config.yaml
n_layer: 10
d_model: 192
n_experts: 48
d_expert: 128
d_shared_expert: 0
moe_layers: [1, 2, 3, 4, 5, 6, 7, 8, 9]
n_empty_slots: 24
normalize_top_k: true
init_std_router: 0.00909
norm_eps: 1e-06
optimizer: "muon_variant"
grad_clip: 1.0
batch_tokens: 262144
train_tokens: 761100000
dataset: "wikipedia_en"
Below are experts of layer 4 (counted from 0) of a mixture-of-experts language model. Rows are named router (the router's row for the expert), gate (a neuron's input weights, with its number), up (a neuron's input weights, with its number) and show model dimensions 64-127. Each number is 500 + 50 x the weight over its row's rms, rounded and kept within 0 to 999. Numbers have three digits each.
Before each expert's rows: a language model's description of what the expert responds to. This comes from a sample of Wikipedia text that the model never trained on.

# expert 34
What it handles: Markup and formatting pieces. Heading marks like ==, table separator rows, coordinate symbols and odd byte pieces, plus words like addition and electors.
router:483360479458430590460591519492482499429527595509536559510479451486495427492384490537419569534494470445492519588472521546507467565553537437527456440488452486507479563541444531432507560536494548
gate2:564500467487542718517494478444605413529517539554470499585557538495444508513480499496498398499565496443507513557487513483556498562575507541517449426526490467418432492531525479408490552584481562
up2:524435434505500558531522501510465373542384597421451431433431488568363478458474540435441439420426428460543392505515581442526501505479497521413423509540528481434482542499476543467520407454506546
gate3:480529552517461558470508457437468483538492549443461564578591456482547570517413612447521448449528460410484470557543539506478476494502487530561462576427529525418509590441379586416516522596470468
up3:575534447505548396486554487451429463537453382526486444563508493558539422492484465447523486503449430617538602538580480481522573445461579447454540525506607496476438477438518481598550413469507505
gate4:517524517535534503516516512483504453483504589441446609588444412454519551529451432518442529493536582510480472504467500529565491461461516486562429520564449634433510521466552452524564497550408480
up4:566525569485536519591588456466473451453493506564498616529501505501515476437517537481559504468508493520541466566605499532490466515494472469484520439531579511506549534536432480445542482599383480
gate5:545474447427449569526522544409421533442526499458493570503498412486482492542469481537431566457563537541535556521511500500570506410521498465467499589544533449538472535555535426498420551510474521
up5:540446453547487454532397531531516491521552501548497486492531449505515506479450506548544466505465541360475465469415491492636604543634551519538484503524504420503539464465553531503578573506484514
gate6:435521558587549563490530593483452556460441581479546502459425576530527530588500509518507519528468492509558535503535493511473488516484497434468464452501489510436563480395440462447533509479576512
up6:438461526476470548465541525514493451536417524436530495669461455536480439466532443496455452486529577507523466401554544461505540491505483508601463521562469494491402598451460443465515572424505549

# expert 10
What it handles: Compass direction words. Direction words starting place names or descriptions, such as South Sudan, New South Wales, north; also bare spaces before numbers in tables.
router:463454434443458525524587443428465407560472517538489516507491417503511463548431506482447494542467479400521480497488476508556451525515493485507490507564427561566461568530496522440562395515519552
gate0:498427546491461496539494505448486534503466466482420489441447573548504517450500473440431510510407542369507488489499439443465479571514477566554485464553459506565507571549478545536473540555446552
up0:437453478481435517481497443490606526426528533473593572568573499464527537465531484475450490499489489506491447494460426548512420453539532457503581514561609554443470535592571566474510483603570540
gate1:487527500442498441435512390538507409432479541528475474496485509573591403580469511460492502484510493592494495492520511431470511513436547491524472485500496530491517614497422449549513486546462520
up1:544489477464524484476494491470527591566474451535333464491520538549478469484502533427478553538391417460456561516525500519485583523450458476503495478505481456558441478394501471526525506479540569
gate2:394497488478530552526490482506536528445494458494533537510392452491460465437545557492465435506558479423506515537477498467464535490453457509502511494558456602532528540572605473494539465509463568
up2:476467586548522447402539513638511561447560548489490530587506463483572446543551421617475514475452582448480483474468495522499490627445569504510491490477509470433519489465402466515493523498477508
gate3:556474489472479514466480491553493547480541508463519581564427346491453483503428463526488461572460452476557430463438478465503585509476361468435521466520519512457379506604505452529422395553509482
up3:485525467527391444499461551526533415432496458518452409483426501482452492456520533455371541544529518484467522571567512517427553431452581555511457514471480542505556481446402444578660545512472522
gate4:548475517466439548523506500436471427595410554511505483640452564461540460533466514545521467571566504513484539518492468478402540489546448465502585556429472559573455464515472551509447504520534672
up4:458541496639516644446543544529501444522527506422510451533498403510489516492493505535516435520522497562418484513432577526522444529474547542422577494454485497507508525625548496476563535473448605

# expert 41
What it handles: Commas and and. Commas and the conjunction and separating list items or clauses, including comma-quote and comma-parenthesis combinations, such as ",", ")," and "&".
router:437375537474488549430459527405424496529519489453579537511474466548550472563468508464523433503480554494428518499568540424507549509533578461537463539570414503513515480468482480539485460484604525
gate2:476466492427479382573585422452451518537493507463371557499476432529539489514431540510450501532556513480579478507564522512468508519417528531501509596486538571482603467525408499541476370433497633
up2:473535462454538462504531458417395481535501398429518495468469562560512346570487529500485534597467663550506483466479512555385514531516491446514493524529539450588605520474539525476554543469532508
gate3:584448421431640489444512473504395478484486529480486480513488457449531483442552579455540493608498520452429557476544462516488468452538449486500457497542507518456437447455639610548516476443413458
up3:486546429446441405524417538588475506542492461519527475456544598479547539445477470485536469549375514529554543488539621461487475459531474483437550434429470510444496505497435559454607469509555484
gate4:468500536497526480423402490543542553478512479587557468506511537461485529453517492484498467570531456512486533402474518504552475480550523493607445508675377482519445447498533447515526470547493506
up4:503586591489458448527534506442478502484392488497448451475517536528476547548430492570596462560435561463415596540556475483465450520476394493512522471389421521571446502560438399539496484484532448
gate5:469552442386513450532494477581449507496459530640500572558484498525506458482493540517515477515411521516441554460441411515497428486489493497523489502458494576581572541442531484601557507539492487
up5:521524539516543465448480487403491579454498501473655480457566539522562530495535625494354462528519487448532561428503474455477464546447461531544485430535484502504531534529444553516441467486395463
gate6:456501569510566502494534492484496432468558543364524461486511426398536535445437535509526457524474527483545588501574458503524538550464493551438517542511500487523444566522491497559453494530385469
up6:511466482534493422559502347474508467497472514426420556516491410464578573614438448523420522529429584499533454479533499503445460492492502578436413528501498531580487491529682517494577446568530462

# expert 32
What it handles: Word-initial capitals and pieces. First letter or piece of a word after a space, often capitalized, such as St, Inc, D, T, the B of Biltmore.
router:506411510431432515498575508404468416550477505467536502482481470538468467603514490441419492524488454495465470507504503448510492436542532536506455457504492555454550531537450516451534441523504530
gate0:439404485516410517606501506437499518414525459407547510373514442460556515536557582529434520482505503587459496586408493439532470428602563447510460433487467523548543474519446468534508457471453540
up0:486438542543525470537588447497500490480535441454408502484519529526410495510472425421482527431475430453536491492540519519450471450428546473514551504440441482506495520455456550596569497480518471
gate1:590488545473430483499445601435556491542500559476575527476450463494385449489497506460536484516451371559482442513501445450527510527541419521500468581518481540409518456539515438418616443481472460
up1:496487451419435513487537491338442529476403516515576532505431534507457453440464500530613526566525568579485541501609497400545524399469465492478495431584521542536498516537489497528561529415551465
gate2:567404581502519491455450512454494544369455441519491452529451498439442463548597449424502516512450403502496541463501454482527457412480554476429496520517562547503505500451484566408532469454500559
up2:534503467504557519536470605500467501399516487400510453468499476464476467421548434511518534484435521444474490559581536397473621419529517554395508568440484561490423575551458467423515473574477525
gate3:405394502513422496411458637570527460556425443477579496448567458564573428454514513401535580462458543592551450538520583477613574451486458425499421482505445557470596511630610532562483467538511504
up3:511376477543551436483455510464462467533527435414537478406481534557578509499549507481459539504450510519537487462578529508476535504473503496527444473516438489502520394611461598432487508609474471
gate4:504440482486432485473395484428532496517500486442567492527564505471406447576508520448520489610571418452515477526519476518525517540440456457565568488409485568579481488530482478478607519457544561
up4:512569531473531433566522527469507504486436483469497481468446484498459469425435505519501488514493534565508514467400553466527497473412551505508601531463548497482433366408520537420516520460560435

# expert 14
What it handles: Capital letter initials. Single capital letters after a space, as initials, abbreviations or the start of split names: L. dubia, PBA, W/L in tables.
router:477460506429437571511499511512408464510523495458501548474471417556457509537489421501389411568459399459422415520549474516522545478542542420593486474530408526484480536538475504429533463539539488
gate0:421512543512507601493413515542499463555426579442522562345546421491525465520474362526427501559543501544504461439535465430580473542429538487472430475537533531444398575450499432429429480540473467
up0:418555467433549442521560498425504437496515493458520516506606489525453451546485533529609473424448538485540505463550495562438497525590560597453520554548472506489511509535506414415558493428452548
gate1:505426434468454542501518574490441523516482449437489504494484520579597439523604514567444507492459463515559407461462534534536523417502465423534460446518481454539459552453527591501440497567499464
up1:527481515466494504609471455497545548547525540471475475495470434468554527564501536466394487529442455528490482523419522481541452573579496444414542522456494544554601494452598533507517482459548611
gate2:534499446379500506584496473512521515546520451415488420548538474448422516503482553455560516479544552382503525553510491483507434572587476504470459503493494467590506493523529507501526403524520438
up2:495465513546478549349423551445471490494530478576543501583489537490537484524487512623482485503507502575486547430437494470511479506440412527469558537519525499471562482500547413435648521445504430
gate3:486416541443412489480430493469492498528464559438548572509480471477506472481487511442285545498561521355548381449527516554504510467422513506480559451479443506443537492473461569456507507541478460
up3:505474573469518533538395560593574501466459418533508391450522398378471502528527448494492527499442422496504548538480510530516471544584602564489448514537564471421413570478497554447475566448471536
gate4:498465550462553453500564518495513523476500459506514505495483485487464459579506519634488566485495475463575515444455508490466597502440529458535557461498536446534401504539527461578526445551507564
up4:509509499490543483582526484462532497558544515556468472502421476559429575470489438461438463477533541461466517527548573541457535452439595498482449558428523533490514499448470451535573522494468545

# expert 21
What it handles: Auxiliaries and possessives. Verbs is, was, were, have and possessives his, their, its, plus apostrophes in 's, as in "as is the case".
router:460497551461492650378584501486517427482574552499522538487577428609552530523489527501465463574460494488516530503484462507581506528500480501519500421506520449542521480595476435557530408620489540
gate2:505410496473431541585523535492550478517400432543464613542480434592478524486465433442484547434524557469451547541529447490493545513515511442523480441510509494376473495399530499531467516522440406
up2:465507567509468359491437422512430480473514535437542459475503448451545523505528515529568565503553481459516545572549422520532463446454544472485499449540461528514518514466443469546567456510589478
gate3:510487474520417503508511494551577459514527477595517500512542532502497516514498470541460521533463472509463570471481355542430484453394512606463472345518543425550493549582424566544535473650547585
up3:507468545470545475538530457410608472482507544567482526445574516410498517414420513470465483511483461489402492423487420564529545567508551456572511510520448517550492529520549449581531472527441528
gate4:422449526490497580520495358523483478372526501473537471500505597511518463477486503614441526469427519450605563439470495617486528597483504532457454464508410497432470463536533550485478550557538470
up4:446488443516534483509521451533457588425504480568597428475546563408472557538485434514595569601589415556487551532532482581503466627494482551409558430543521498470554468474346519506494471502468513
gate5:537527542495601609469541493620463454514541421487499446477564521575470490491503408510474517485524509484472482422533417503429493452438484475511432515482502455478439448514447515490579544400474494
up5:550493440575479512396543447429609497403498536531467526426554520455570519505568526530529460563524513493500493545544563472439519523573567517571493581594448516470565502502547548533568466551595462
gate6:539458429525431533483497497519504490530485607460410473544527550587476516503486583515595413522441463381476529546498507473499467491456501546498430468399543461549565510557446494477531513549498515
up6:484526507391542496592415497478518522502505459430562532581490472483487495513541420491602491477437528585525484484573508582444500534493500495542686462490495496471448545440516490487459510472527477

# expert 43
What it handles: Pronoun subjects, signs. Subject pronouns starting a clause, such as he, it, they, she, and plus, minus or dash signs before numbers in tables, like +1.90.
router:542517489440397548542517475447481439498436539500504499485506382596546477597441497534465505558478439447455542551510477441555572519496467485522433446544493505433505539576503493462547442537574486
gate0:470446491490503439485450474546468550526457486540431467503484566475473412525473520519553580496530602531537529573483499548495463497547479486542548426489439467540470462605477450564572462580561500
up0:601514547399399523518550609577485557499441408525471438513571530494601527505513594431574501530475435573533496520457536471550480534393483486517511483495488545452564489451518515506404544528601512
gate1:577515586504580518535483530530487502540415587551561548509466563513565452510524520497498458595487589484457458561504546560491479498483509474445546490513543494476526472450503542423478433530515580
up1:565487663462537457567560554556530506428538496463525439505494540554494507511460477525431414544500445554475528519418555480510537444526569546578560455453506522455505474533533587522426482631513504
gate2:553448484400595389513446476560516457481524589478436499456520562494497519508640535537408539546536457473501485500408508471576519519462456372490469424590376519459460532542581443558573538462507533
up2:528467574578495479490525435693496541509540526523564356546535463521493584538439522411551540523474518477454422484486469482500595448505520539563446594552494594550583514415528453489527545598530473
gate3:426454613476468453495515414489484523511498558478526453462517437547506525579544581477442499443497421399441450510480484556528493531436473484521547489521544597411608563492497464528591477490603533
up3:533458541485592521575526491486487494548513514491540465431511522546455437501520548458471556487536504476541459523466405479530523550426529531500440519563535443536568383510600477507566526576501550
gate4:502523493457413507473429480514465477521504443532581422517485455554459484472454589619490486483549490581573505501440474440544474482491471405476356452502469495444461464540414511526478538506460457
up4:407430576479481447524467479526446495514508486467506548430496470488523485499477413506449532507485427477467444531410475590430495473530495479521531442513411438409476586465441469448440522513423406

# expert 17
What it handles: Politics and law. Political and legal nouns and adjectives in election results and government text, such as election, Party, bill, Democratic, resolution.
router:496445463539462527524481510533467478539542570450519510501500410624425499551530480511548514575411535454424387492547473523489537499611567497538499425488453500530518577536428485428571534506530515
gate2:543418522484572545529521540464445489479435556502397511440512508476438420438498481431510542574507549558549443506570535534559572459553564495467424492481433572555621421563530522465520519459501456
up2:467484463508525430617457493516405522512476352499524507446500505554513480498472595425552491536476481437485429430438507510488540566505470503518449585487482494473546525568597473463473453622488398
gate3:564467608476569492561484595356503536545498613476508516523398458445419423506606575587445619588531510571491506457567461535503521562592519366485524528514471554509462423414498462558555508514492492
up3:473437519548525481454540532487525613508410461480477531565499456493459497494523483511511493455497478536550460475411561470525546491495445518548422524461416528551531416559518549543572564470474491
gate4:558440493514457472517484517499534504469503437470516422585484419496520428537467625491510511423465548567504595516472517496523548461499445441526415478491427370512420525494537446483492531439479502
up4:479504637421450449493608496538581579470453478614529456499477550510496576594534521489492444576522460559513480472409534466441495458512545438535492484473548564474465542561482541517606408451504498
gate5:529486554544584527420405513496448449529501478410549453460609547573515592560577464492490476478534521509483532523494520531596510479589494597477492508406427488527524494515544601530485494499520541
up5:481509494436494444433643477416437486544485446532485416451430571484494421574524505535486551507484487535526539491543552569461532456585447518488487517462500503514569451440422453501469565557516573
gate6:496319516494574574529462452512489447519481491467518479391528516465511511538485461442499429458473558536518537603478556613550500461583467536532517565505507522609583483438504534499471405527574560
up6:587520525557414521515536577548469502507565480523466558554445549528674414501484506540512475543604510561499482488558518480496408379514451503578486472477562439531509593539463449439508531557527605